config.toml
experts_per_token = 2
router_score = "softmax"
routed_scale = 5.66
balance_loss = 0.000541
norm = "rmsnorm"
norm_eps = 1e-05
learning_rate = 0.00313
batch_tokens = 32768
Below are experts of layer 5 (counted from 0) of a mixture-of-experts language model. Rows are named router (the router's row for the expert), down (a neuron's output weights, with its number) and show model dimensions 0-223. Each number is 128 + 32 x the weight over its row's rms, rounded and kept within 0 to 255.
Before each expert's rows: a language model's description of what the expert responds to. This comes from a sample of Wikipedia text that the model never trained on.

# expert 20
Short second word pieces inside names and words after a first piece like Mar, Cal, Com, such as ad, ed, ab; also coordinate ″W.
router [127  96 127 111  35 119  98  27 169 114 204 116 123 131 143 142 160 128 127 142  47 171 121 106 136 134 163 191 147 131 149 135  74 127 131  96 105 167 204 128 117 124 132 129 131 116 141 135 114  89 128 152 131 171 157 146 112 111 127 142 140 135  66 118 120 128  93 137 139 175  78 156 161 137 165 169 133 116  81 129 192 145 160 128 119 113 156  87 133 114 113 152 152 167  92  83 168 100 111 187 150  74 145 119 213  99 113 117  17 136 140 120 157 173 106 183 112 128 121 148 138 143 126 196  93  58 124 168 126 102  88 105 110  92  99 131 149 106 161 153 138 114 144 123 102 136 123 110  97 130  92 120 133 151 186 133 105 132 139 136 156 127  82 149 119 132 111  89  90 159  72 131 133  85 103 168  74 139 187 142 198  98  98 152 122 115 125 145 126 154 171 130 101 145 134 125 133 161 109 101 164 126 166 111 192  78 156 140  74 159 119 140 116 150 105 142 119 223 117 159 100 139  73 127]
down0 [ 69 171 117 134  85  94  69 141  77 147  93 115 113 156 131 135 169 147 140 143 106 149 132 114 137 143 115 132 161 128  91 134 149 138  90 119 114 180 185 134 141 114 149 117  80 123 118 133 140 142 159 111 190 124 113 191 151 118 157 152 163 167 160 143 106 130 141 160 103 114 166 184 129 131  91  85  51 128 149 146 155 120 157 145  81  54  82 115 151 136 107  87 143 166 149  87 180  79 104 125 180 109 141 163 116 136 156  89 138 124 150 156 159 122 173 170 118 108 144 136 174 134  68 118 139  91 208  67 173  94 142 154 120  94 171 148 151 159  92 112  87 127 164  85 147  91 120  72 149 124 108 195 178 141 151  71  83 140 140  94  64  89 141 216 102  88 119 144 121 111 183 126  60 151  79 152 124 153  96  77 153 169 167 162 167  89 173 132 127 105 124 124 118  93 142 153 146  65 122 119  80 102 158  78 162  98  69 122 131 116 116 138 166 126 131 188 107 150 133 118 143 170 147 108]
down1 [110 166 130 198  53 166 187 121 117 122 136  95  99 167 138 120  69 147  96 141 122 128 137 123 163 117 169 157 128 173 170 108 104 161 122 111 158  98  68 100 171  93 142 141 131 121 124  89 123  91  77 105 143 130 129  80 142 150 119  89 100 152 183 187 229 155  61 118 136  97 124 138 143 169 185 124 116  83  87 111 145 206 113 125 162 162 114 162 123 126 152 155 158 172  46  65 163  85 128 110 105 179 126 157 124 120 142 108 152 122 113 160  72 145 117 162 177 111 116 114 166 108  81  79 110 136 114 120 120 143 150 143 135 150 157 166  86  56 108 132 131 103 155 167 106  60 124 158 172 134  92 127 134 133 126 169 158 153 133 139 153 149 145 131 105 107 167 116 118 125 116 120 163 109 169 141 132 150 173 181 100  77  94 132 126  97  98 103 139 136  40 116 158  81 121 157 193  85 103 143 107 150 142 130 122  87 197  82 128 132 147 156 149  79 145 134 171 128  83 163 166 125  79 140]
down2 [180 156  55 132 172 133 160 114  97 107 145  76 149  88 124 126 144 103 158  75  88 152 125 154 112 125  88 127  90 131 104 166 116 120 118  93  75 174 148 163 136 171 100 120 128 166  87 183 199 154 199 134 129 157 155 201  81 107 121 105 125 129  99 110 104 164 138 170 124  84 208 180  81 130 169 168 146 139 107  91 204 121  96  70 136 150 118 110 139 112  77  62 109 118 154 133 188 122 157 132 141 128 118 132 113 131 131 114  71 122 122  85 115 103 214 126  90 145 121 155  92 108 122 166 135  62 138 168 145 140 147  89 179 155 172 169 142 149  94 114 144 120 150 208 145 112 127 111  83 135 123  56 150 111  96  90 101 101 145 134 124  99 111 106 124 144 120  64  72 101 124 121  89 117 102 107 114 140 114 121 104  84 155 156 119 147 159 101 150 102 120 167 137 167  86 136  89 133 118 165 131 155 120 141 112 144 132 114 162  93  65 103  56 179 119 107 113 181 179 119 159 156 158  95]
down3 [118  91  95  85 133 152 146 154 153 213 143 140 116 116 109 116 166 104  50 132 159 158 113 113 140 120 147 146  87 116 176 129 101 137 148 126  73 105 139 143 150  98 192  93 147 184 183 180 140  92 132 202 121  81 104 101 172 192 175 136 130 140  91 149 169 142 127 103 120  87 151 131 155 116 163 166 156 144 141 171 151 144 218 176 126 124 146 153  76 123 151 133 117  73 140 164 128  98  70 126 101 116 131  97 149 150 164 123  77 134 166 148 142 147 149  52 176 112  97 100 120 136  93 128  88  91 126 162 113 119 121  86 106  85 159 111 102 110  58 110  68 134 110 138 112 118 130 182 125 112 112 106 117 153 170 122 163 102 153 144 169  76 101  88 174  89 104  56 128 133 119  96 129 122 156 178 159  83 159  65 148 106 103 178 118 125 113 121 145 154 131  93 182 146  49 126  99 113 154 143 137 171 109 171 124 147 127 122 140 186  92 131 108  58  99  93 118 179 149  97 139  97 102  91]
down4 [149 132 140 174  63 124 118 112 180 140 134 151 152 121 160 143 188 118 116 165 145 104 107 158 124 157 122  87 122 149 182 107 126  77 158  94 108  81 148 135 114 135 110 129  97 119 158 162 184 155 109 110 135 154  80 132 131  99 151 122 102 147 153 150  73 130 105 141  85 154 156 111 166  55 203  80 175 156 154 153 176 179 136 179 159 107 148 161 150 187 139 138 139 116 172 164 133  77 168  96 135 143 151 157 117 161 131 163 129 131 169 146 171 136 137 160 199  71 121 123 143 106 137  92 135  90 137 132 160 140 119 102 155  80   9  73 108  92 128  99 103 112 152  98 125 102 148  89 107 122 113 118  95 102  89 167 113 169 121  90  90 125 157 126 108 106  93 108 138 139  75 120 198 165 154 137 148 151 108  63 135 122 109  76 142 146  54 146 173 166 125 110 104 137 101 120 134 132 153 227 108 105 173  94  82 142 146 177 157 159 122 179 132 115 126  87 118 154  61 111 147 124  72  97]
down5 [158 140 119  55 150 106  37 186 143 148  91 136 136 116 109 167 123 170 103 106 129 145 142 147 145 140 149 158 217  96 107 125 154 165  76 127 123 220 123  85 127 115 117 157 127 136 118 141 139 124  89 174 132 148 112  97  64  89 118 122 116 151 127 100 186 109 118 193 149 197 136 122 152  62 129 112  94 132 124  85 145 130  63 131 125 157 117 140 136  98 113 147 131 127 140 147 108 154 129 118 123 119 149 116 131 177 130  60  59 109  93 196 154 133 130 109 133 157  82  84 184 175 126 170 157 159 107 110 140 105  82 118 185 197 129 115 159 122 127  60 188 183 150 101 117 100 131  93 144 148 142 146 147 165 131 139  88 104 185 100 165 129 158 115 133 123  73 137 140 122 135 152 162  50  87  83  61 145 169 133 157 133  85  77 170 120  99 177 166 131 167 125 176 127  70 113 129 172 138 115 159  72 145 114  85 105 145 154 122  82 146 164 120 106 144 102  92 151 145 155 120 137 143 126]
down6 [151 113 146 132 102 174 152 147 101 107 103  91  99 150 183 108 176 140 143 130 169 174 158 120 121  75  99 103 111 110 178 187 126 126 115 123 138 161 138 170  77 139 127 107 108 111 114 136 117 128 104  88 172  91 121 127  75 124 131  91  89 122  77 151  71 123 124 118 164 122 148 121 126  94 163 158 117  75 150 147 186 122 195 142  96 164 127 150 152 156 140 106 146 110  94 120 187  99 111 142 209  72 140 162 165 108 152 130 193 124 175 101 108 109 136 192 110  77 151 161 103  99 117 193 101 119 157  91 237 105  76 105 153 147 136 153 114 143 148 174 158  63 182 109 113 122 181 139 149 145  89 107 138  86 178 138 100 134 165 101 132 123 111 132 139  82 165 123 159  86  99 156 105 111  81 108 117 169 105 118 127 148 115 159 166 151 141 136 131 197  98  93 101  91  67 131 128 102 131  98  96 162  55 172 130 148 149 184 198 142 178 120 115  58 105 133  95 116 112 103 143 122  85 109]
down7 [ 78  75  89 117 118  96 163  87 131  92 146 122  91 149  65 108 120 149 133 139 137 138 125 143 183 136 133 175 145  71 130 133  90 119 120 140 126 134 126 165 166 162 163 125 165 146 136 122  84  51 184 137 118  97 177 210  98 104 172 151 141 116 127  70 115 151 127 157 162 145 112 179  66 149 122 131 122 135 131 126 197  72 140 118 143 146 131 107 152 141  80 111 123 135 147 155 132 150 119 116  97 161 115 147  95 155 104  79  79 113 107 154  98  93 138  94 157 144 106  82 219 128 151 123 102 166 161 128  81 119 150  76 109 127 148  99 161 184 101  38  87 137 168 134 164  65  91 110 126 158  70 136 126 108  97 110 141 122 144 107  90 154 155 153 161 163 120  80  80 115  95 106 172  85  97 167 171 126 140 101 125 141 124 135 106 129 154 156 212 111 138 204 152 134 129 109 201 107  81 140 118 118  70 147 134 109 111 132 137 102 122 101  98 213 117 159  81 143 120 195 161 122 110 101]
down8 [148 155 122 156  97 148 115  41 151 133 113 127 130 108  95 154 152 165  94 173 154 165 120  72 168 118 138  97 193 129 140 156  94  77  99  77 170 126 157 165  87 114 156 151 101 124 198  77 100 105  77 171 149  80 132 103 113 120 108 168 109 116 132 129  56 193 128 155 147 193 180 128 125 161 129 152 146 133 133 142 122 133 140 146 112 143  89  94 174 130 132 172 134  94 143 143 119  96 178 182  99 119  94 138 185 179  95 178 131 115 230  99 107 113 155 157 120 131 131  71  95 142  81 143 173 142 107 131  95 102 105 175 159 149 118 123 136 118 156 116 104  84 106  84 126  57 110 123  87 123 116 109  85 101 163 140 113 123 138 167 107 162 147  96 151 122 115 125 126 110 104 140 121  74  80 148 138  62 137 122 118 187 113  77 101 164 123 156 143 150 129 123 121  46  69 109 146 133 152 156  99 100  95 170 142 173 173 145  71  86 114 164 122 110 177  93 108 109  81 148 189 113 169 153]
down9 [136 156 105 106  71 130 126 154 161  75 130 127 150 141 116 151 183 106  96 129 133 117 171 160 172 157 136 195 154 186  71 154 150 132 135  71 146 127 112  98 117 104 115 143  97 141 107 160 130 147 144 174 168 117 171  78 127  97 182 120 173  95 123 140 132 128 112 109 113 131 154 141 113 154 115 112 105  98 164 133 114 126 153 194 221 145 120 236 161 131 128 112 162  84 159  73 134 138 137 136 120 186  99  91  91  85 123 152 100 101 192 106 154 142 124 140  64 154 161  71 144  89 118  98 108 103 144 101 157  70 124  90 103 139 119  91 138  78  86 108  91  99 132 157 105 190  36 144  77 102 103 131 111 113 120  93  90  73  82 138 149  91 112 107 167 122 158 164 112 162  94 147 137 176 156  76 188  70  79 100 126 122 104 106 122 112 150 135 164 114 153 139 132 157  97 109 112 105 163 133 110  83 126 148 160 113 140 168 114 128 148 178 206  97 128  99 106 114 174 123 148  66  94 125]
down10 [106  81 144 130 149  73 160 123 114 118 145 161 170 101 135 153  58 138 119 143 142  77 121  63 127 154 125 139 135 137 111 189 153 114 118 169 107 129 107 184  84 184  96  87 183 117  88  63 135 160 161 104 193 139 126 146 136 124 176 137 156 120  97 137 153 163 124 174 145 125 174 108 151 119 131 181 103  82  85  97 143 152 106 124  78  65 149 167 153  51  76 123 109 134 138 100 141 121 186 146 101 128 139 155 139 146 212  96 122 113 135 156 115  60 155 170 172 103  92 149 176 123 207 128 135 151 122 164 104 150 124 116 102  89  90 100  59 140 178 138 183 150 140 124 141  98 178 125 119 131 190 166 140 114 125 112 135 101 130 101 136  99 241 146 106 102 108 103 129 117 114 161 159 128 118  58 143 152 105 141  98 125 112 154 146 156 214 130 116 137 121 155 130 148 105 144 112  98 125 143 108  77 130  90 100 111 121  88 120  60 128 107 152  96 196 137 147 160 173 168 144 143 143 118]
down11 [122 136 118  63 148 143  49 122 104  91 128 143 102 114 107  88 102 162 147 144 177 123 154 156 110 145 136 182 166 152 161 106 154 127 163 119 116 165  73 123  93  80 137 129 130 188 172 120 142 187 141 128 154 140 152 101 157 125 150 115 178 126  38 113  86 142 154 186 168 104 125 107 112  78 147  90 128  91  85 116 118  51 101 109 151 121 138 170  80  94 180 137 138 104 118 119 114 102 127 153 131 102 121 181  78  81 127 136 147 116 145  70 126 177 106 114 112 172 139 113 117  54 163 110  95 113 152  81  83 104 162 139 159 165  98 106 173 159 151  98 187  89 133 116 173 195  76 174 167  78 142 178  93 136 117 140 150  89 139  66 105 144 116 112 162 151 129 121 108 173 172 146 107 116 171  71 114 139 149 129 137 122 130 139 126 116 123 101 219 100 129  88  99 142 158 165 106 125 135 189  94 132 117 111 115 162 132 135  68 145 184  76 149  88 126 172 187 148  88 129 110  79 119 130]
down12 [ 90 119 160 131 106 160  78 126  90 177 124 121 146  99 108 164 146 132 103 131 191 140 141 159 105 156 116 108  56 113 131 167  98 125 135 144  88 123  84 122 133 122 167 151 145  77 127 101  86 115 169 115 136  88 108 104  83 108  70 192 154 160 130 182 134 217 200 108 176 170 112 129 165 129 118 131 137 141 183 112 191 135 132 142 134  91  51 114 142 158 133 157 126 144 109 157 141 127 136 111 110  83 129  55 110 144 157 118 118  71  86 153 164 160  95 135  51 120 114  78  99 122 180 113 113 123 119 193 121 171 160 164 120 107 123 118 131 142 128 100 157 175 169 140 120  71 209 145 186 142 124 117  94 149 121 147 135  83 135 129 139 181 141  95  82 187 112 114 152 148  75  89 156  81 115 156 152 167 103 151 104 109 168 125 128 103 169 126 131  82 159 143 128 101  99 160 131 169  80 106 117  92 137 102 125 133 145  82  45  94 131 118 121 158 124 176 160 170 155 190  77 146 103 177]
down13 [114 121 143 151 133 142 114 120 106 165 152 156  79 133  99 113 168 140 151 154 150 158 119  95 147 127 176 111  75 111 100 137 132 141  93  96 133 136 122 158 153 120 140 127  43 150  98  94  93 152 124 150 179  81 131 163 137 104 116 130 141 170  96  70 164 100 151 109 156 145 178 114 131 190  98 109 117 105  95 118 126  69 122 102 152 177 147 133 188 188 150 110 106  90 152 109 119  62  91 177 143 176 196 162 185 108 169 149  96 102 203 156 195 135 124 166 116 160 151 156 130 176 171 114 127 140 194 122 158 130 132 118 113 165 146 114 140 142  74 129 174 126 131  59 120 117 120 118  45  89  99  98 138 131 128 130  89 126  94  63 169 121 119 118 155 129 151 171 118 170 107  96 136  78 107 166 174 150 159  94 165 149 102 103 112 122 172 139 117  79 151 137  86 150 125 156  74 122 135 222  78 127 173  88  99 151 156 167 126 177  89  98  74  80  91 149 105 141 143 150 173 118 104 172]
down14 [ 91 118  74 179 109  38 125 130  84 127 137 141 142 105 150 119 113 137 126 112 157  86 154  80 131  88  88 117 177 137 119 189 127 136 135 118 133 172 157 157  58 116 121  93 144 161 102 120 129 149 110 122 126 174 136  73 159 139 106 118 104  79 115 177 139 100 131 166  76 147 158  69 109 161 110 138  84  75 156 189 106 121 186 149 175 132  86 178  80  88 116  45 127 106  97 140 158 107 155  89 129 166 184 154  28 126 153  86  77 135 120 140 179 128 151 146 111 135  97 100 182 151 114 134 143 129 127 105  59 154 160 106 200  98 130  76 124  87 124 113 124  34 168 140 206 110 162 111 157 144 103 151 138  85 135 136 124  84  83  98 153 127 110 146 115 149 166 115 144 163 132 161 103 167 130 118 159 166  97 122 160  98 139  94 139 144 123 156 136 108  98  93  82 190 135 150 165 148  79 122 147 125 113 127 107  82 118 113 128 105 108 174 122 122 147 127 150  75 113  98 130  88 102  82]
down15 [148 130 136 118 163 103 112 100  99 153 152 187  99  92 163  61 152 132 137 168 110 131 197  86 133 130 201 168 147 130 120 128  52 145 137  88  99 135 170 143 117 111 154 140 115  81 135 157  99 135 108 149  85 140 129 155 106  78 171 151 188 115 103  67 119 174 120 128 120  84  97 105 147 119 163 105 147 111  94 137 116  92  45 134 108 116 115 111  78 129 135 139 150 109 133 105 151 120 150 136 156 146  94 115 139 125 147 130  93 151 107 194 117 148 153 129 152 127  91  93 149 147 156 175 146  97 105 105 101  72 101  98 147 118 144 163 175 108 140  91  84 133 194 100 112 153 146 157 121 115 127 146  99  68 143 189 145 139  68 159 140 160 118 141 156 142 134  74 156 103 184 127 111 133 171 127 127 200 122 181 137 114  94  99 175 197 133  89 134 158 152 175 105  84 131 160 209 219 132  81 140  81 151  67 113 124 117  77  92 164 147  70 150  98 117 173 125  91  92 131  73 116 187 148]
down16 [121 174 166 117  52 103 187 124 127 146  76 142 159 218 112  74 161  91 158 130 113 143 152 117 149 131 123 121 119 113 100  97 168 131 134 133 124  81 153  87  68 161 128 109 100 100 135 167 117 119 163  45  43  75 109 100 158 136 119 140 109 151 121 140 170 158 153 111 163 109 190 159 120 113 148 154 165 163 163 121 128 116 157 113 125 134 144 146 145 154 112  98 147  80  58 108 188 126 150 117 142 143 140 112 140 114 142 174 141 131 154  84 133 108  71 134 159 150 209 146 166 124  96 168 113 134 144 101 174 168 103 129 111 102 142 136 121  98 148  85 155  74 183  83 180  87 144  96 129 127 108 128  81 118  80 111 147  84 202 148 166  98 114 145 116 138 136 106 148 138 127 153 125  81  91 101 147  44 179  80 145  90  91 170  80 138 133 127  68 146 150 155 117  91 122 100 133 140 111  69 147  81 118 199 170  86 106 180 111 121 153 183 147 126 119 130 198 125 134 122 121 138 105  95]
down17 [119  93 102 122 134  75 122 140  65 105 113 150  84 136 135 150  71 116 107 119 170  83 141 135 193 151 154  95 158 206 109 126 131  92 161  84  76 121 185 173  97 127 163 158 129 185 122 103  97 139 157 145 148 117 100 160 175 137 223 117 113 131 133 153 133 137  91 120  66 146 177 162 160 174  87 126 114 162  77 137 169  57 103  86  84 171 107 142 160 156 139 163  97  98 161 125  96 144 135 145  70 136 125  95 145 165 108 150  80  95 135 116 131  58  94  92 151 111 121  98 115 108 128 106  87 142 174  96 126 172 132 123 153  86 145 149 120 134  87 122  99 179 191 154 210 135  52  87 138 160 112 148 139 157 185 133 127  87  66  80 114 125 113 112 143 113 105 171 140 102 143  99  70  99 140 156 185  75 147 167 141 111 136 100  93 118 137 159 108 116 104 116 138 121 112 140 184 128 139 147 159 128  94 100 169 164  96 180 185 107 138  94 122 111 118 122 148 135 152 146 100 144 108  57]
down18 [171  53  61 111  95 133 123  96  96 166 138  87 153 111 126 138 132 126 134 130 162 145 159  59 106 131 118  79 136 128 137  93  98 106 195 135 104 144 105 156 143 164  64 148 140 200 124 140 114 103  92 112 110 194 181 178 131 178 130  52 166 104  98 180 153 132 105 121 115  90 176 143 168  54 165 120 160 123 194  83 133  99 119 112  74 179  89 143  97 138 120 174 117 153 175 164 152 121 130 166 163 146  90 120 128 132 177 136 143 132 170 138 130 165 155 132 100 132  60 120 103  94  97 189  81 128 102 138 181 128 169 100 113 180 130  78 122 102 120 109 146 152 185  85 114 159 106  54 142 103 162 113 135 127  89 125 117 149 145 101 111 167  82 138 156 115 127 128 108 159 167 124 173  98 123 137 128 160 137 105  79 118 128 106 136 139 123 174 172 123 159 170  90 122  52 129 168 156  83 151 136  93 100  97 110 190  99  97 202 134 150 154 102 107 116 163  96 177 141 135 136 127 101 147]
down19 [178 156 143 140 119 108 125 157  99 137 154  60 148 158 129 118 131 163 129 145 107 146 100 192 173  80 102 160 117 127 121 120  95 120  98  95 178 170 142 132 151 125  62 130 104 131 149  52 123 111 125 105 124 148 161  57 159 147 126  54 136 116  96 111 161 194 140 162 153 163 146 140 120 107  92 130 159 133 123 149 167 104 162  77 148 177  47 111 154 154 123 151 183 173 181 113 105  74 142 115 115 141 103 189 102 166 113 131 141 149 118  85 170 132 158 135 143 128 108 142 115 146 126  26  94 168  70 166 126 103 110  94 130 103 173 119 105 128 142 145 100 129 105 165 131 120 213 128 179 103 190 139 112 152 136 177 102  97 151 123 156 103 140  54 181 120 155  81  98  71  82 176  89  96 112 167 136 105  97 135 160 151 164 116 144 122 109 138 160 161 124 195 187 112 154 144 111 116 155 115  90 110 111 103 136 126 146  84 121 107  54 138 118 116 117 137  78 173 109  99 159 190 109 113]
down20 [ 98 114 194 109 149 135 123 157 152 103 120  90  91 138 176 104 137 106  55 108 148 137 144 141 155 127 177 125 155 147 130  81 132 114 112 129 124 172  86  93 180 172 143  98 129 132 134 158 114 110 130 132 119 145 135 103 126 130  79 108  93 112 118 128  95 125 139 183 108 165  63 150 115 146 154  94 137 141 127 163  95  75 115  82 111 108 160 100  69 132 200 137 107  98 100 135  96 116 143 121 194 120 111  96 126 149 132 146 142 136 173 176 130 197 168 206 145 135 129 140 138 140  59  88 176 128  87 140 176  79 117 112 114 119 103  96 109 110  71 179 114  55  56 141 167 167  70 117 169 170 136  61 126 165 121 174  83 147  91  58 103 107 132  82 158 137 153 116 126 147 125 153 108 199 128 125  93 177 132 160 178 168 142  88  85 174  75  79 105 136 140 133 103 153 163 194 100 117 142  75 105 119 121 134 110 106  93 150 162 106 143 120 116  61  64  81 156 162 147 117 141 126 101 112]
down21 [189 153 134 150 127  92  97  69 148  42 210 182 113 132 102 136 120 158  96 154 131 143 106 122 123  85 161 152 122 148 121 140 133  70 113 132 120  87 177 133  97 140  74 124 111 140 117 120 168 104 150 108 190 122 108 105 116 118 127 164  79 123 160  91 150 144 115  78  94 173 117 162 106  87 116  94 206 134 151 167 132 168 175  88 135 102 122 169 157 125 111 162 136  95 178 111 146 132 130 111 129  81 167 117 145 136 143  61 101 111  33 160 131 115 147 172 123 145 122 148 146 130 164  95  98 171  62 147 104 133 199 160 133  81  63 164 155 131 141 144 126 161 129 107 154 128 122 136 110 138 147 104 122 172 112 145 108 124 147 100 112 173 166  96 141 136 100 145 169 156 113 156 110 176 127 141 131  95 109 137 143 239 128  95 134 103 150  67 103 185 127 110  87 103 169 144 140 155 135 103  80 151  91 133 133 139 160 123  90 121  59 198  69 175 116 145 162  95 148 134 213 119 141 125]
down22 [139 121 123  73 138 111  51 108  74 154  66 191  43 129 110  80 174 110 118 135 158 106 106 150 180 135 123 151 136  77 148 118 170 145 110 115 113 122  75 113  98 122  96 150 139 103 166 144 134 128 114 184 142  67 112 183 143  84 138 138  86 150 117 108  57 136 113 125  72 120 138 149 108 107 168  89 123 176 128 156  77 153 128  95 123 108 139 104  92  44 161 129 105  68  81 125 128 109 128 166 171 161 142  94 178 169 125 110 126 140 144 102  93 174 146 116 137 138 137  71 127 119 111 128  91 121 167  98 152 140 168 144 134  96 107  60 205 104  75 165 124 156 122  95 202 106 165 179 203 151 118 169  93 159 187 163 149  95 168 153 145 153 103 140  99 155  77 181 112 120 159 145  72 164 107 108 147 135 135 182  73 115  73 106 154 157 119  68  77 130 164 133 116 121 144 145 157 111 153 128 118 125 149 162 105 101 108 155 151 125 115 140 126 158 101  96 135 137 147  92 130 100  85 127]
down23 [179  86  92 117 154 170 171 160 151 128 168 103 119 160 140  95 116 204 121  64 144 130 118 141 130 168 132  71 147  91 152  74 115 133 129 130  85 133  86 103  69 172 113 151 169 126 121  98 115  77 132 155 109 122 101  81 170 118  75 168 117 113 135 118 104 202 120 141 121   3 159 134 244  93  83  87 159 180  82 124 146 145  86 144 134 110 127 160 141  76 104  99  31 105 135  99 148 155  90 101 117  94 129 141 136 149 140 125 145 110 203 152 164 121  68  86  82 154  59 137 151 121 135 102 172 109 144 108 101 112 111 106 146 137 134 116 110 124 119 174 126 131 140 140 147 138 124 161 148 132 135  84 104 133  59 118 110 179 124 111 100 107 119 174 175 110 119 107 102 100  87 125 134  56 122 128 112 176 128 150 129 135 115 102 139  99 112  97 136  86 130 139 127 120 128 183 112 120 161 108  63 168  80 156 164  89  95 108 126 106 132 145 130 116  92 128 178 103 161 110 165 106 161 131]
down24 [146 145 128 138 111 158 103 139 112 139 127 121 120 168 109 111 116 162 134 120 199 115 169  78 162 129  68 175 136 137 132 111 116  93 184 146 118 174 122 120 159 139  68 180 158 143 157 159 135 178 138 162 103  72 137  97 144 149 123 104 145 142 141 142 106 157 172 149 101 192 174 124 117  92  99 129 134 104 135 165 152  97 157 133 130  91 148 156  92 123 121  95 108  94 166 147  94  58  79  68 134 146 146 107 148 147 145 115  96 118 150 118 106 119 214 162 132  78 142 142 134 137  92  95 127 178 106 113 105 108 133 147 131 159 133 145 145  97 146 164  80 100 159 116 180 144 192  91 127 155 151  76 160 101 111 116 173 103 176  90 132 177  38 102 135 125  94  88 242 157  91 133 121 131 173 157 124  85 125  59 122  98 132 122 144 102 166 109 127  99 133 138  80 160 157 107 122  57 101  81 144 116 102 106 171 185  73 181  78 127 130 153 190 151 156 170  99 125 196 147 167 142 102 117]
down25 [109 144 142 126 120 172  89 115 112 122 140 134 124 110 127 150  83  68 147  96  59 121 155 138 105 120  92 154 108 137 107  99 143 129 124  72 149 176 111 156 102 103  98 153 117 147 143 120 130 118 131  85 168  80  70 147 141 137  85 129 141 188 145  89  83 107 125 111 154 102 104 180 149 104 155 189 111  97 188 140 126 103 117 141 122 113 107  99 139 157 198  92 141 173 163 163 136 105 191 217 129  88  59  88 110 160  71 157 144 108 177 127 127  97 139 184 126 146 194 108 103 160 117 175 139 112 149 106 203  95 172 179 108 127  74 115 131 156 186  99 111  99 141 128 143 186 163 164  98  87  86 124 123 120  90 135 200  96 150 151 129 144 122 130 137 138 112 151 130 149  91 132 117 159 147 126  75  97 125 125 103 119 143  64 163  80 106 183 140  92 116 126 169 120 192 136 133 181 102  97 135  77 129 111 114 116  79  36  72 128 139 170 116 164 133 192 107 112 129 129 126 155 189 137]
down26 [161 117 116  85 113 103 142 132 150 168 166 163 157  59 104 167 119 143 157  93 108 165 135 125 139  68 144  93 115 101 138 178 142 113  90 161 131 135  66 159 132 111 152 120 178 169 123 192 116 171 121 172  97 135 185  90  92 121 137 152 138 106 128 122  63  83  69 171  80  79 110 139 109 104 143 124 159 108 171 151  75 159  55 150 166 182 162 144  82 109 167 114  90 119 193 102 154 128 182  96 152 183 126 114 100  74 170 120  75 127 148 164 127 122 112 148  92 104 191  91  97 103 102 120 110 150 123 136  98 122 104 123 140 122 182 141 116 172 142 115 161 164 127 146 138  90 125 150  86 136 119  54 218 167 149  84 161 155  53 169 130 121 110 176 120 117 157 119 126 152  98 128 127 142 144 144 147 174 105 159 181 142 145 121 121 116  90 135 139 176  90 164 112 202 201 117 139  93 121 129 162  99 121 152  84 122 131 109  96 152  72 129 132  97 128  95 147 111  72 176 145 152  95 133]
down27 [148 117  59 149 115 126 123 137 134 151 155 107 149 154  79  96 133 142  91 125 116 192  74  85  55 121 118  81 130  59 136 145 123 145 197 168  97 161  77 133 106 116 158 160  86 145 154 119 171 147  86 156 110 119  83 120 107 115 163 141 142 136 159  97  98 102 116  90 172  81 139 117 127 182 158 117 165  98 137  34 114 112 191 135 113  89 154 100 130  76 116 149 139 153 176 109 122  83  97 126 138 138 120 104 139 126 167 160 122 120 153 117 114 104  69 119 159 115 141 125 143 124 167 123 111 138 127 140 152 177 168  83 163 152 167  80  85 152 128 101  45 211 116 138 142 110 119 182 128 148 156  99 115 154  77 124 153 138 166 127 159 183 117 150  84 149  76 123 104 112 100 104  80 156 110 157 160 176 121 112 123 104 105 156 174  82 144 165 151 101 139 131 181 212  60 163 184 126 155 142 133 135 200 128 135 104 123 121 121 196 161 141 179 128  85 131 159 122 133 114 161 152 170 184]
down28 [184  91  92 150 111 108 139 165 134 142 140  92 162 120 157  67 120 172  92 128 108 134 115 133 101 185 158 125 140  76 167 139 125  93 194 183 134  66 102  80 119 114 163 157 151 126 191 144  94 152 104  95  78  88 116 111 120 100 104 158 164 110 147 158 133 125  94 101 164  87 153 117 164 112 109 127 132 146 135  68  77 142 147 160  68 167 132 109  50 102 129 127 191 117 140 158 136 107 160 157  63  98  92 142 126 166 126  70  98 150 167 156 143 104 115 163  70 177 187  85 115 104 138 188 112 124 102 139 100 117 171 102 160 120 150 132 115 123  91 138 178 168 115 109 164  73 124 124 143 193 144  78 147 194 121 148 169 104  94 171 111 153 166 123 110 141 145 152 115 135 107  71 177 131 131 132 147 125  71 171 124 147  83 156 145 115 150 102 112 112  65 125 158 200 150 184 140 136  97 168  76 125 124 118  84 134 123 140 153 123 141 183 132  82  90 146 180 116 176 109 192 152 158 140]
down29 [132 174 127 112  70 147 175 137 155 117  62 157 107 162 138  93 139 136 116 124 153  93 121 117 101 103 137 159 142  98 133  79 122 113 136 110 144 174 130 108 116 133 104 107 160 159 153 168  97 167 157 107 116 216 148  72 149 130 150 172 149 151  86 126 138 124 119 162 143 212  73 155  79 145 116 132 124  99 153 134 156 137 146 118  81 147 180 179 163  83 153 150  84 119  65 131  95 141 121 114  84 113 136 137  60 101 126 107 151 122  36 128  97 139  95 134 102 120 179 178 113 110 166 131 120  73 138 119 181 112 129  89 166  96  96  96 113 161 130 129 102  50 188 142 160 141  81 132  87 142 149 150 139 141 118  90  93 108 103  90 109 110  79 106 129 102 154 141  71 177  90 153 126  99 101 111   5 152 101  76 134 141 148  84 118  67  92 117 136 109 125  95 127  83 148 194 112 125 116 153 135 172 155 153 101 134 110 184 122 118 116 119 116 122 135  68 140 128 118 179 184  68 117 103]
down30 [150 228 115  91  87  59 105 166 147  84 121 145 171 153  90 137  90  86  76 101  94 118  94 115 138  88 147 144 111 116 200 142 118 106 130  91 143  80 117 107 155 113 124 183 143 101 162 138 139 123  87 171 115 143 113 153 110 115 146 141 200 150 177 116 150 153 100 122 135  99 188 129  80 178  99 118 119 131  79 172 157 133 103 128  86 203 127 110 146 107 109 138  93 101 125 114 147 134 145 186 145 134 162 212  93 180 126  86  86  63 147 143 113 111 137 104 138 109 115 160 151 115 164 122 172 146 179 116 141  92 126  98 104  91 123 118  99 111 135 186 155 132 128  91 141 112 127 159 122 104 123 160 149 143 139  90 115 105 109 147 129 128 120 179 118 117 134 149 187 122 212 135 161 101 166 165 104 113 140 183 136 116  99  99 122 129 107 190 132 134 121 120  92 164 187 128 106  65  34  68 161  86 125 131 166 176 124 113 130  44 175 171  86 146 135 129 144 102  94  88 106 124 105 158]